Weights of a small mixture-of-experts language model, trained from scratch on English Wikipedia.
Training: a variant of Muon for the experts, 250M tokens, 8263 steps.
Below are experts of layer 2 (counted from 0) of a mixture-of-experts language model. Rows are named router (the router's row for the expert), up (a neuron's input weights, with its number), down (a neuron's output weights, with its number) and show model dimensions 80-159. Each number is 128 + 24 x the weight over its row's rms, rounded and kept within 0 to 255. Numbers have three digits each.
After each expert's rows: "comes before" lists some tokens at least twice as common just after its tokens as in all text; "mostly gets" lists some tokens that are sent to it at least half of the time. This comes from a sample of Wikipedia text that the model never trained on. Tokens count by the router's weight.

# expert 29
router:099120083144142156115123161124122117056130105118115060140130129105149114143146134096135144111122147122110129188132131138138086092074074112152144157130128155131115145133120133135112116087172119097145154121130173147120125139162099127117141110
up0:146159106160178098149133171120144132141128128129150102126169133151089110121142089150156141126139166158109135132106122149151141153110156071126109139134159125137089155152127180122123113163135136098161127122113092095168120171113115184176089111
down0:097105095131099127095153093104110185153129114140135116119078157144143144100138137126090106135134136122126167106131130130095170111147124119110084140116087110107153125171158167172070130132122145142102112155077104100119095180123135155147112146
up1:118121136141120130126144120128139103197137128137129140094098151170149114079068099156152137140175127139108090140091118091144131130105134141125139110110178118207120105136131158100113129130138128139157104100152089145092106127094179158160157122
down1:133151113140092136124145135105138130152151122114129132165122107159127137139134154108149138132159169131105095086182108148122140149179116138104111132126149131151126165114136112101118120128107128098148161122106172142126164131120172149134186081
up2:132183119145113107138138110125130151085106126147137127128123121165129097142122108157119159103162108133087131139112114134119128155157132098134128133120139097130126106080090175133153058117143128122113167110124138145161141136153152105129117131
down2:158104113113161130104140161118168157126103113127081147125167128159098146153163130117160116191100124132147156157130122133159114116118118112114153124144161117156108129119123168164114142148116118136159128145162138140121111107129168138114157118
comes before: " ", " The", " L", " It", " A", " D"
mostly gets: " born", " Born", "born", " Occupations", "mond", "cess"

# expert 95
router:118126166148126147120123143112120106064095125124083119162173112100132148125138130133097142146153151113107106175153123155094080087097077131103157093157120165078127149127089106103131127097159134117136136131118146164174145135133108129130168133
up0:121102136122132110119145134078152145142134124145145151135158149118124151098127092113125122135112142158105156136110111113114110134107177133128128088124136096092118114148152118142103087159106122158142106123123073107118118143153133099168135147
down0:131133111116114139159139127150141138104117123121143110093111112082124124084115114136093106163132170125140089129145099131097095105189096176138131161144102118154124131174157149149130089128137189124125116123099125142159153131122113135142107104
up1:157154117111131111132144150109140119137133126098109125116137097145129148116114151109107169148143138117079127168139102101092153132150113142165125108121151122158155104092118138110123103107121127141121122107157085102125140129107146127128110177
down1:069138153121141143145097145124116122100110116102130117166116124128137111152124096132171146143150134124127171141156163113167065117142128119151142096141131124153084121073149110115096116104183131126093163141176162122116102131145102126083116177
up2:129190107116125099173135138146158124180190123128116119097143160102084156121123115134124113130157135146119175110121125111131103130157126116111140108095105120162096128130186144149128057130130093113135114137127121114116167129143125110153154127
down2:102110171135160140111089142132145157147145160134124144147096144114120146108126140092103123129143100145097116135121140163123100105098104155134104141165073095137165157157122115178141118121140082110124151105159112162127135143097141120119207124
comes before: " the", " a", "1", "201", " |\n", "200"
mostly gets: "====", "In", " ex", "During", " In", " in"

# expert 87
router:102111116121115139102141164128128097113115135133100089112145100105130138117129126076131150121116156131109128183136139154105096097126086129133158121145143153121148141157129125103132108090159122116127157154129142162154115186138113131106106150
up0:074099126113133128126139096143146131161094122123119117124086144133107129075117099121111143126109062160116126106145124124157137154114178074135109100141172130128157105143136177134143149131119152118134151111098136209101136096131136128110128124
down0:129153189142141169075126118155119145099115142149142067107121126120129128106149124116151128107108104158156158113117120100140123152100127169134146082102111156169154126146136113146154134094161082098074119161088119095127135116099099148148134093
up1:144137106109126101155111122173131161150100142087127110110126118142153108077111168158148132126115135094132107130128124113113135124183111122099160143094163119137151165115104119132137113135112139140108153107103124151143134133121133123155134128
down1:133145122114173150086134126142093121147133096106113119122109144144152153169112116176134135104156156146132163128179128099101136079133113075171143140173116083105095161157123105124156088105154121093141139122113118153157095134134131155130167099
up2:166115109096160136133107165123101097140133157104112126142123156144098122120134122158121096114124118104120117119137144167084146104131097116115098140157142077113083146135138120160152113139107131120154126102159146130113174080110103109122106130
down2:088120154095077124103122098141137146161087136122151127097160138129123152108096155118129093091113126157129146135152144127105135150132135125129099166150132162143151159098110129104148143136114149099088145130145148145121099153106095163091093140
comes before: " ", " the", " a", " be", " —", " +"
mostly gets: " would", " must", " should", " might", " either", " could"

# expert 86
router:143123118124114139130126118118143104124106162122125107116145085107137138140117116071117128106165144117129123158117095159092116112070089128170155155100092148148128122155140127106084127128179123117098167125125142134150105143127102152102121125
up0:093114117088150097109118109150106151178127153156138122148103141129143161132101094101081106122100116100148137100123076136137152094164113139130165124124124135191165159126115139157159131118122113131129108123155107136098139140143138095165151115
down0:077134121132143085089097177110124123115129134125151157157120079109110127144116118120129129120093135163140143088110112142152150118143148117150140106150156113161123149165142120150135121083111184130174114132163173166098142137109132149162105096
up1:106122134134135128177140132128108138151182146135159174112128096122107105181088117122126119117152155116098109132135103127120113191137144170083097106148132122130064106149117125139094090175090150152121167136133128142121128093122115146141113095
down1:138115106125136124143099110153144159171129117127133097158124149104091150106092104150131100134157096112074125137111119099145076132121100087126175127143143119112097154113147118147152130151096099130161140181126150126163113114149079164113122131
up2:162134083129119122160147125114143145149143076121147150114112124139139136171118107134088161134134131126105148124095100068140113131109103125117119177129139082191129141104134107143126117107129163111150122142128132122128165110125161166189101078
down2:119077178092123126116148159131114121130106067119115134115120094106116133082166099130155103129147127151161121134107160154115120149155163124149177097115140089162089155168140115121128144116111100161136122129114144136159170148116100111113103158
comes before: " ", " the", " a", "-", " \"", " well"
mostly gets: "====", "===", " Since", " as", " cut", " \""

# expert 53
router:081118116132138123124130133121152123095095133111095112179134094128123145112131108115144135117121150123091131151140087159143092087079082115138123124147154152107159156165125129127112133134145129080115165136104167138157115145161095153116139143
up0:110150165096146161175152154147117128177189159168143131120120171132115132131133105132086166160123097125150111152118135170156117119124168106135102155137148102137159117157106172128083109128142105107158119143124130105152114117114107149133152142
down0:087120115142164098122137136093093115139092169137083101137106164076126114157148139156130146118120129127136109136133113126102139124103106140130128109160130130121133126202083122158094153110131108142076115134110110125152153168119079110091137158
up1:133135160124119116155135118100108133132132112109133120148133109114105133150077078130154123092097134140109099133094123147127099106147110109113130116084094094132106108152095108134134165130136157058128121121145155163148099130102165139084122157
down1:156117108108117157177149145093174178191124130138129109165106138141149192127118157134159129145137122145104106159154133138175098146150142115132121094069103106109134120082104094110203131138100120122163142131110161109139127157121115185126106129
up2:125117111122144133162072157126126140096164179118133166138084132105112117150112121103146146164115120145096124081142114143157140152148134128148121104093109134088126131141151137094110116146109141114089121108140159130094121118143119156077100139
down2:132132094130121100136123152149183091114119121107155123081127137141148101120116150125147149172162122141137119155120138132149094129093111107143134095113134115138119154097109091075091118145114136107112113150127133112150148099126127127100121168
comes before: "-", " The", " In", " He", "201", " It"
mostly gets: " first", " same", " following", " initial", " latter", " next"

# expert 66
router:102072107127167107105110128146159104103146136153122048151125118108154088114140132120099147111122118108124133161129122154101105100121130117114143138150134161110185146146129147124122100103179142122151154141132133147176120131098079141095132135
up0:115142104131114148157139164115094137154129102188126125135076109136169127150144128206148144129122160124136115141124122136151143141151171135179110151135148120086136129164141155136178144119146149134122132139161137141104105096096134106126135126
down0:142177094144094108123137073135104176136128121137151128094145126095165142141148139109156139113182125152120144136133139137174102115151146077130156149145118111119153117134087148105147164141172139089127121104135139122142110133133108158082159117
up1:167143116162146109144118090117104116130182138137129167135078131158121142165117057143112111148159146136103117154143134137137102131178131158153118153120170082140114116116090148089181127154136121108106105160083151126143123144141133160119070134
down1:117146173132131124117167171164119133152092160125124131116101105166137110137112142102146148171157084139132142134142110157099099095129144117129157137146143156107117135112165125097127116147145152129105087087181151161098125141140146106141127157
up2:143101115127144125135098130158121156104128119140174132095107144070133116128134149128140119122102104126095110145113138050114152147120101199156124093133151117127123149120124193171100128118082107138106148145122111153126085104141124123178145121
down2:118126058125133125112174123143125134066135174095133065108130144099142095131150160152079114160153133162096109090129102078095101111120130130149138156116147156102148129148142127132145112116145139131131175149116109181114129125114123150123136110
comes before: " ", " \"", " —", " MF", " S", " +"
mostly gets: " Clade", "aving", "Background", "Personal", "Biography", " Jean"

# expert 105
router:101119132157139147106148142111137101089098117110121104149150093130164144111129140115101158137113138114127146134136099152129105089078100128161162111136145160146168188153155108126110143119135139089129167162144134140129099185127104132120123148
up0:155117137132107111138123150146143129194174115166116115140126130113121134131121144219077122109136111127143107133100170133083117124173136155158096116130134103135130096103125145113129131113128103142117095114111124111100101127108172138097130149
down0:143091136133117147111127109123123163146126126147147104140088109093155105139140146146130146120147158112116119163163124126145159123114085117090096114116117105099125080080138127127118142135106109139130127149112131173098129082144144152079142169
up1:159143130141124122134128116125116162131188142115133128106130166137113157130134132157122088162124150138129129119112134099124132115197134125114099142119134083118100146163121151143133117108129136106127114081124173096116119092130194157174146102
down1:188133119180127149135131096094124139108119092118131101120169135110129115118130139158120149107095135155107104175147088109126128123155125141136136163146150141107097188116137140137135105116124158073135114116084111126098160140150066178115097137
up2:129133096103109128136157098134117131115098121149135169157072123157094144116100121151127126101098130128087131119146133160127164162135141082145097092106123145114116123098117100119153132125102129148121117105174105120136134134131151131134132106
down2:104099134103118113082099112110112170137140143107139115132103144137128145173140109088124101128122178133093132123101135147120144080114109141132148155126128147138124139114142113134152124105125141117202106080139143134150163105149123173139114134
comes before: ",", " of", " (", " and", "\"", "a"
mostly gets: "order", "ome", "atter", "ody", "lection", "gress"

# expert 18
router:116137125147139166110139130116143102097108110107132117138160102127136132104157127106090131136115160118120114162145107156125109098109087126155153133111127158123144196144140129122097133098165139105151136171141133117164090169127107131113120147
up0:160115143080113144123158104142148103143104135168126165148140106148095129129114148162121105123108123149122141138122142121110147139115143110129123091154160157150158122140161092105137137105117075148135103111119111127156145105108166135109163112
down0:130115115131085135168102166094179173111136090137094099122141131121122143109120114099107094069145126106149146160111136116089124131148160118094122085104146127103116149162178135121131129106137142137082136183125086121114128107180117144160137143
up1:106126152136114118147109131120157154158157119108098129137116112122101146144123136134130152162147128109120083141127160112171119126177120123141118154151167121090091152143116076154127108104110143106129125107128136128115161114134153158153111106
down1:135147150147111140090117173142091104135110158140156142110096146131099126128152162142126096117134117120124136142106138135087115141139104129121138102103099181087131090117137104100161136115098167136178169113108119164165111111169119127071118113
up2:088122125109122137127138146121166126147147111083168115129105155148113101153085177138142143138116105123155155067128136114131128137126126125151133104132110127112111118127109158135122134134166121163108103121130143134122146125089129086157147150
down2:085102141116112174124145162163154135107128136136104106146109118151164146095113080128142156139146162099117124125175135156145138121131132072079132143083139141099157101104116133135145149118148135131100122121183121114115155120122158116158144138
comes before: ":", " of", "==\n", " in", "\n", " to"
mostly gets: " Total", " record", " result", " name", " Length", "Career"

# expert 13
router:135124108137123173114124127100123101108083141131115088135156110082165137130155128090153118126132146101105122163158113163113104084077097139129115134109107143134116176137139111141112119111159103107126176145122157103156114181100129147096146132
up0:141144125191133113128092146130156093112151119136160133148118106103141119132089096167130143147163113119130144121168126142110137139119194122140137089086138126109155108114152167134121120145107142147135122112139108141114147127141110126078099128
down0:169120136150136125135137097103105119166119127112151143064077166085111082130130127131121118116189166127144089132143094078111089096136117135115130159142091143125116160147108146140167154115111134132111102132116112125119133151121104169123131100
up1:151173147112183090124103094158145133183132147115135167138169150130113112145130154152141116131151148140087157134099116145126137152096127155151099153161131170164117124091143163121138112110090131107119130127110134119146113080132172126086108127
down1:163081137144118121158145101109112104147137128104204170134117097141137119077154129153118142149102126148140145130126121079141118124111163086117137098167138119120120132126135104140128127133155146131181140167139160155144130147130163151153142125
up2:121129128125151127122126127122099129168149140157142173108135144135117156141166078166158121137148120145116183157081098111108152168141122092129100138141124163139168082101152126126133097182127145110143112127108138113098113101129142094165116138
down2:171116109137100098116120138095076097140083156140143109130155137156151113121137122152159108115133166147132122150137121102120102138164122111125109136149131148166143168107120140100089114145071170133110133122113134110136097120116176067156114150
comes before: " ", "==", "-", "The", "===", "="
mostly gets: " d", "′", " \\", "=", " [", "—"

# expert 36
router:117120139158148167105135134138128115086093126138131103123120124098125119124141135112110142120134163096128130163138138132106101077102119150147145108138137162102143174141140104114115125104186141080121147146122138136153111181136092136074133158
up0:150110128145144145167114164089114125141134121146164152123113158178120124143108132104110115169188092149137148124073133105144098155140154154094105115113139086141108108140181132151133113133115105101155137120159137148101088149097183152138148159
down0:160141115087156130100098177090114146122149141095103157129174136110157066117146142122112129123145133102138074149104112079127125115117125146099173139105089135131100122147164098086201092171111135118134117095184139099157118138158134105083156148
up1:151097115093143092138123083146134118142109128116125142114119139122121146094091112171102159143140151110156115139132162141137117155148139112153095126132120080106154137111145078123139118151166113141130122100137128146122123101131141144136096084
down1:097101161183131176126124152131125123137079118150136096117131111117138140150194118136155111141146133130078138143147117109124116127129108126114134144133165132143141123146143096148078142092108096110120168138100145146151125115130182129150094098
up2:108087119157150116189108141168159169149114137148126155147134120157116088158142094095191146123102119136155154122122131125146109138160148118114124169124130073161172134116128114146151118134140079127141106138131129128086140137156149076170117132
down2:099101143132143110089138118139155175123110131203149099106135134105108140122102103118139170148086101103183123148079125131146106143176123118159111103165152142162130142088165123102086147116092116115095099119107105112112120156132126167117172133
comes before: " ", "-", "==", " and", " \"", " /"
mostly gets: " Public", " Records", " Company", " et", " Athletics", " trad"

# expert 78
router:120119114144125131089135142123109101125093106128116081116145110095142130102135141088125146116108175133127114155141130159109113084102064128157149134109145137133129186141139107111130132100170121097136164162131139139136099183128115145116139143
up0:141146134099137121130142137124100090121127127145119104119096146072114148121105151172151147123136138151140108162113122123120147124144154125142153111106135111130123148081169091134116123141110100177132115134137084135123160099137180126150120154
down0:090166110153100123121104120114162168108109118164083066110135133109170198105135123130141116128118132124127128144103139124127114137131137110097124124115095148122088127108151147147105112135130109132081112118139129148122120116127146140144143144
up1:120115151083134116090166123133131103173163108136147152091113184129121131151094125164105104115124144159161137087115124109122152138125127148117153088144140128112128101143090146143177157120152149162102104131134136163124140123128121122124129119
down1:140120084137112126181117113137107154128129128150106096133126147102171158100115167100147100120117110102138114140126131121133132127147072150132099137111141137142147127120144139113142104127113131138126109130156129155142154160166129160105151077
up2:091165132097104166143137147122127123151143146128121161151131188129150148129131119137114140110089066149132195115081148125103133141133132135118107113141171137127136111123112137136131129142143159155123128091119079115107160144154143143139105112
down2:130110155112140144141135113098122166143101157147118114125098118141118145182153146153115110105155152101133136151099166140118115149158144125146123140168106166113157146176156139136154131104127110146118142094150134118104152124158104100126168162
comes before: ",", " (", "\n", " of", " and", ".\n\n"
mostly gets: " health", " Health", " Corps", " Academy", " Center", " role"

# expert 114
router:112120141136106125113144131115145084114092089127127125161158098113134103113134123100105126133139163109132138134139108155137100085092103125168143110128140157137157204151165110129124131113154146113130132138143137145146106183120115156106112156
up0:104135097136110086106152140098091108111138124118130140115118102120174164147125122139105185154127142120149172105133081151135128131170113171105156128108092110143127109208124119121126153159116157136125129144171111126117100135150160122119169107
down0:164114147107119134115127120099129151138176115121111106144144089114118161133086133105115137151121114105162136095147145110072145114108134146174149108113137148157120134126134156129095163125145140121094160144113143082127136139171118133104130115
up1:123124123139112111120135125108154121128151099111131132138100129185106157120122155139141117086141127121118083088128092109156172165165172108144097134144150105117140127123076145113137113125131070126139108108113126111116094091125167100200149103
down1:088123120191142153120115138121140094137126125088118091179195116141154112095134117166133107121146138137115138134097189081087136109126165123112091105123116138186151099136144147132108136109157144104098117151160135134127126117128134090158153125
up2:151103086087134140106130123159139132129161150120127172115104121154131171125096132154109152121097097165112146119081149124144138144137159149126144079144136168136121079083094152149136131174105120171151176102159097114105150108114182085115119142
down2:120165120136138144144168120115135148102111143130119122106137117146156112108106129119093161143162110117054133136112178145154161108130130125154109174131130130123165119155139138150090144080110148073134137152144067118100108155187116124152108124
comes before: ",", " of", " and", " (", "\"", "\n"
mostly gets: "pe", "ree", "ule", "se", "iant", "wide"

# expert 102
router:105101122147135139110141158117142110071065102136107104119174116125154114123128119077113137125117149143131131175111134147130093080118106151150135127117132173105122128150143111138088137118174129083127171167126143117143083170124099154114135139
up0:157078136108117123111140153168111126152181107078138122132128092161115104144127131117160140134124115129141159049100163141128133114163134114161127130130129107148107111109088151146123152121114143116129122101113113154138145116146179113141144110
down0:096130098170137145099132150139156152087162136106113139139095122151112119112183113101098150168154132091109126105151097143072124135140084126147123123120152101118121132139111103122132153136140065129147158134144145150162148138176165143068137130
up1:159124140126106114130115161111145131136147120142095153104094140114147119105146166108121140126129061135092125119092125156120168151149129135137119116136109130120127117107143169160112110160097121148103141081146153129103123132179138123171133160
down1:142110151120163116154156154133134078134113083147160092154188119085108105111084131151126112179129127123138109130128106134131119135103107159120123128098149087084080146117141157132141175119127113118100157136150174149136101095119146139109137135
up2:118128086138110120117090135117105107177121135158129145061105141137110097118109117150123119107154132143126134099105126099150123149104151136114131140145176098111130131144144130115147108123135151125149117168180102143127125150113143151148100106
down2:112132094153088127156102119149124168164141147101127124150111174097123117181151151149115114110167105099169113143163105134140152124135126116115102091159136195140109135131126128151123125088111132111146094161095124088118133115101157162120144197
comes before: " |", ",", "–", ")", ";", "ed"
mostly gets: " ob", " inf", " fr", "′", "hib", "duct"

# expert 49
router:094100108143132151097122136127156106088082109115121082163167111129153143130128135135111155141131167123109113173147125128126095107066107155157130137150130157126148109169121094114110163112179124090136146140124133143157123170112082149083140109
up0:118119128173139158146159148085083096154105154129148120141172123155140120156110129145128110099090089150137157074101162138133111152144120081126139118168126101112111113102097149157150130147127139128122077147148100137115148108101123097131140127
down0:121149124148113124074123134133159112107137128082116092087125140108149092121135121123117139132112126139151143126158094172155136103146140098170100158168102086135122157141157161136111125161101087106106137103143080156124118141105122135118155107
up1:154114174126098144144130103129108118104168124132090121169085132106141151096146080146138132160139103107175164116137119113141128117182173120147131120121124151122134125150121157133136114120101153103120124113103102138074136131140156136125118139
down1:139115107088144130124115106110118114122120089161164126151112142120165165109139130117114144111094113118137129092115177136144094114144125143153104141105088102157124113147136098138147089164163190109141104086144162139114136117118134105123059126
up2:137131085154105109120127129119106176172137138118139142125131125155149149100136146174148102152117114153162155116155169138150137130151120123123146142165130115123158139127098118131166083158101114157110131106141124117128130095160116131119097098
down2:166177154144096127115141168175102153104117158150100120140134106171132158114155145133170074079183128134129135161135149168122087127125147121125113143126125128159132146119136112119119115097131119126122146135143103141118162142140111122158123132
comes before: " The", " the", " He", " In", " It", " he"
mostly gets: " when", " where", " ratings", " statistics", " When", " cases"

# expert 125
router:093098125156140143097135131127140100101098134136110046157159120109151128098136122129138128106138118107118091115138123120108092097085094147148149111126126166133145149152108120129129162116138134106116137131114134130186128155100097140107126156
up0:166118128160141120161102104112147099154127136127177129103116131124162109150165105172169092129149107132128095136114118116096141179099122141128120120114120129094130120152119114144125096165101111149124121139128079120143162135078147145144098125
down0:098105109151130137146121194167184132100118134105113079163189101122146168138127109125103121125141179135154159110134138098107122144156109157133138159106133135138137110208102144127152124131115070112165128120142121149121164145114108151141148116
up1:150118132113116077155182095110114147110145123124089150145105122090131127124117108161126153144137124157137146111122169107177146095105142119128149115110090140127134098137133143131113155129107119123104091108123110089108155097097145102148113158
down1:100126146134129114119130140171088117126125164136146131106117147125174122104123082145123108108173120131122162091150140136133093146085112121097163093090168155178108113128118121139129101091134093127130155142111157151150069107118115146130106103
up2:147115142108110107151163135108099091177157121165130109099129107130143129126087084098156137143129093139119145103111126144123123093156144119117121134163114086161134140143168139099157121174147121153168087109143124186125140071089141125132115132
down2:127114131130127139157184115133146142129125136185092075090139130136128124146164103127138134117106112110105144129091170175095133128106135143122082164071150127142160111132113140157117138078124131118122135157116184138134132071137161116152156129
comes before: "-", "|", " and", " he", " which", " but"
mostly gets: " second", "|---|---|---|---", "\"\n", "===\n", "°W", ",\""

# expert 97
router:116152142117153139128154141144124101130097093095145106132167119122171113115141164118108112152123127148123139185149125182112109103111075144122144144145120133110151143158103112124106134110161123092118108129115111171159117164111102148118157110
up0:161148171097117142147155134091131112140125143105147169114078143144166091093127158137115130140113119104140114115156121108149128118151131168145169128127121107203143170124115148115152105099114163154096118153149112098149128100154134144130092143
down0:133085143119120190151119110137176131111127132125109092104117131170167120130143179113105116114151138130175149141132132118148144137124117104115123143076093152127176136116149104129164138118138102105119110159076101113129136130125161099131156101
up1:070092178157125156111135162138103169085130135127120124135094101167129092116125111122188170118138120172116107165115149099137134140139122100116107151054144100166138149127132111138110150136132135167180085121149134113113068149096163137104150134
down1:139115156166158179132106106103119139134146124114118096162080142127125105164103110106141109168136108146141182115082131092156124109120171138120116143109157155106135178101133083104137099138127167159140113144138120127144125134097110135070126154
up2:141129140105153063141122098140113155141157125135138104161132141171107188144148132134097108139111118109153134118141146129110148142151121100131083145084152140156121193134151124067144106110119103151134154126085122089132147134114102133139111079
down2:145122170097103118163140138149155174110141187113113114122102146127080145115128125123098098144182127102148122118093140157074100151122150106137134083133144130114172167131115106146142100154081113135088125141146074105145176086133089143121143093
comes before: " the", "–", "0", "5", "4", "3"
mostly gets: " given", " when", " particular", "itled", "which", " very"

# expert 56
router:109102092125120159091123134120141127105092141105117105126174122130160155119176133110117107133132139126121114152143116163121087089115104140154157145104131166128141161152147113113105132125144142116135146176136140115121089147120129161108136139
up0:119111097152148107121154104141145143130149077122103191127140129116098123147134141114119130118108128138117148075105136126178111116115163120183160129123143152108166139163113125142177127105088130143123137101120112162107139087173125120135114154
down0:128107165151138109132101119137128110141093111130152091130101154175130094161107127101176129136149150162090136164098122144138116126125150138125106167155170117134111123112107110147135130138154105131149080149125144092138134085145140128128153120
up1:130133158117087108154123057130122119107131126125100141123096113095145146121094137127126141143103083138176106127163138100152143151150133144150141116114109100123154113119152170129108157139111170129159112107100118101124170116105134150168109094
down1:122116152112133137139091096097103164132094099130192106163162142161166120127136162093159118116116094164103116111126148097139152084128147138110134104142152122084103142156129110131141099084119091165185120124113139123115137144096135126133139149
up2:136157099166132132108143092137133122139122094125135130095107158137103144138143106112166096151107133148127114157149145062153127138115101119155110126169131148113105148144096136122150121161105143109107123130165088086117134125149085111099139110
down2:145129163109145152121160140119097087147128142145067157126113144116135136159163190091090152094090124101144160131165138106109162127102099180092125128117134098101125126139142128133112137127097126127120165113135116167128133123108140097101100107
comes before: "|", " of", "-", " was", "ing", "'s"
mostly gets: " band", " name", " father", " brother", " came", " They"

# expert 74
router:108118136146134174114143113134124105113069133104128094127170082132146150135122119102111130108134131100097114137121107158106109079088123179155149105147105167135143193134145129128123143118161119097136144144129143114161137156143084138110141158
up0:118117166094141134155112178162102164137152114133121121121150134156080117126128100171117126133098112125125153077160166196159160088129118130091097127126136108136125143145167126157122114114133130084152095074141142127123145118090107178130146105
down0:176144122110141151101124131123111128135144136170127164116100122124104118127147122129152106090140146114123149134165121115106087106119102076099136123149158093104109120087092133133109118166124135115161140160150138152128145093112123152128088105
up1:136117119155129154157071096131114171146153092148150140122107172138140155138092148163137114114140122116109135106107145125105077106120138165110162149119148136151121093161114158098151114149127100131117131095124109181093102140145176147170178106
down1:103157110156100104086107126161127165120151122113123134121112135120126110161115146093135136145104101104147136138105136145121115109106107142132134139111125149157104113161102113127141101170168130113160135090141115172147132183125122142081125150
up2:137131115132150137113151160108141092129140144159107128105129139144105118160128138119137112122108150141096127156138155139095136106116114168161096161138103104141108138141106105069115074150081077163168103117157119109190134122095184128143139159
down2:119092141098129176121121072104092139166097100149134168111138111118124133150110133144067140137117094120115103152063116105155114100167111139131089133101144127104092109128113125155093127126139148139103137169124144146098097121142129077130129126
comes before: " the", "0", "1", "2", "3", "4"
mostly gets: " Sp", " Sk", "″N", "202", " dev", " disp"

# expert 75
router:114116124143134164092113143118138114107078132115101071141176094103159127115136133114111135122140163119139124172144136162113114104085093125138161108134134149135135177131114107125132124126168129077125128154126160142156098177126081126102173135
up0:124109166088105108086118144128139111148120151112113118081115119119129132123092152134157103124122147108188111111143147125113116120118132127141154106116135107120083082101103111098156140144128135140142076123118113145145121149122126130143148110
down0:148118132129110149126108094099131148181129132115119105130134118096173170108103133140143109091114135116122172096166148127137108116149143171160115161134120165105101098142120138155134141102160126133090190110130156132118135118138131116146164107
up1:157123162150160052118177117101132131164139117153086145125115156120113160108088160160124169131113112104164152132172148152119128155110157114159131120107106119126122124113132125169150129144112107131113111090089140136137111128106107115181130137
down1:096153127106134136109179114113097107151130128149160148171146129113139121140087141110098115136101154148185141179145106123123125108133158124156103141089115120116162122147134071096126109172106117153128128129165157153135103140082116067115136145
up2:126113168102114152093129137107100160139112119154136100105121124124123154151088138124123070101157154059071135165098115100145096110127118142111121117127117087162156142132146150158146161128130132147117117123147140126128130163148124137095117122
down2:119175113144168163151124156112125107139117105130165149145095108154102112125148161076110110177149088134104132131113104173168133109158112122144097118078128152121126144132190071106152152104122121130128113157125135157145110125140155155139113118
comes before: "0", "1", "2", "3", "4", "5"
mostly gets: " among", " Ven", " Hor", " beh", " Ari", " well"

# expert 62
router:107118123152120166090118155127130102104121142135118075139186133115166138125139122074118134126120143134106116143137125163116116118103088135146156145143132142119121153153139105105132162084158127111137143146111124102145105147113112138084130156
up0:171168105115128095132138109121099126154097144110114144148113110152069121118137127159131102118114114106094151123144094101073128148144118091112101126104121098140098142136097125133120145118114153123121145173154100145138089169128141111152133136
down0:119164164092125129144108137113153120105147118111110146099119113136089159159113149117133124103127113187145112133136109114158115136123138150184085184097149167110139143128099115132137126107168138121106141139137135111167139124113147135104122149
up1:133130132108145125130157111133131119139147090142121114145144098131130170125124137155125110093118135087087142115126113090136099137143120135116075148167130104123186129113121111105081144144091138146139126152158121117099158069145133145114149144
down1:158161123128133160115104085116122104136143152150134127112147147133122105116137159100077145117111155118149115137100123117111129132077121159161108158126116164170113109122125170118090116131123091173142123132086125133079117110144143120122081125
up2:160147168091120101144118099136097143144138114137107136103115171109101125131120110128145126119162123124109173123106111108099115150138161107135138141147126138173173095116170116127107139113151162118107153093147099143087125104168141181154108096
down2:143127139150135101160103117138169152086129118144125134130125108124135172161093123147121135112158133119111149107100102144106124108131148114132159144165161145108124136119126121107158127111161153117113146181102098108071155106116130154089171113
comes before: "|", "-", " /", " he", " •", " Website"
mostly gets: " later", " album", "°N", " former", " song", "″N"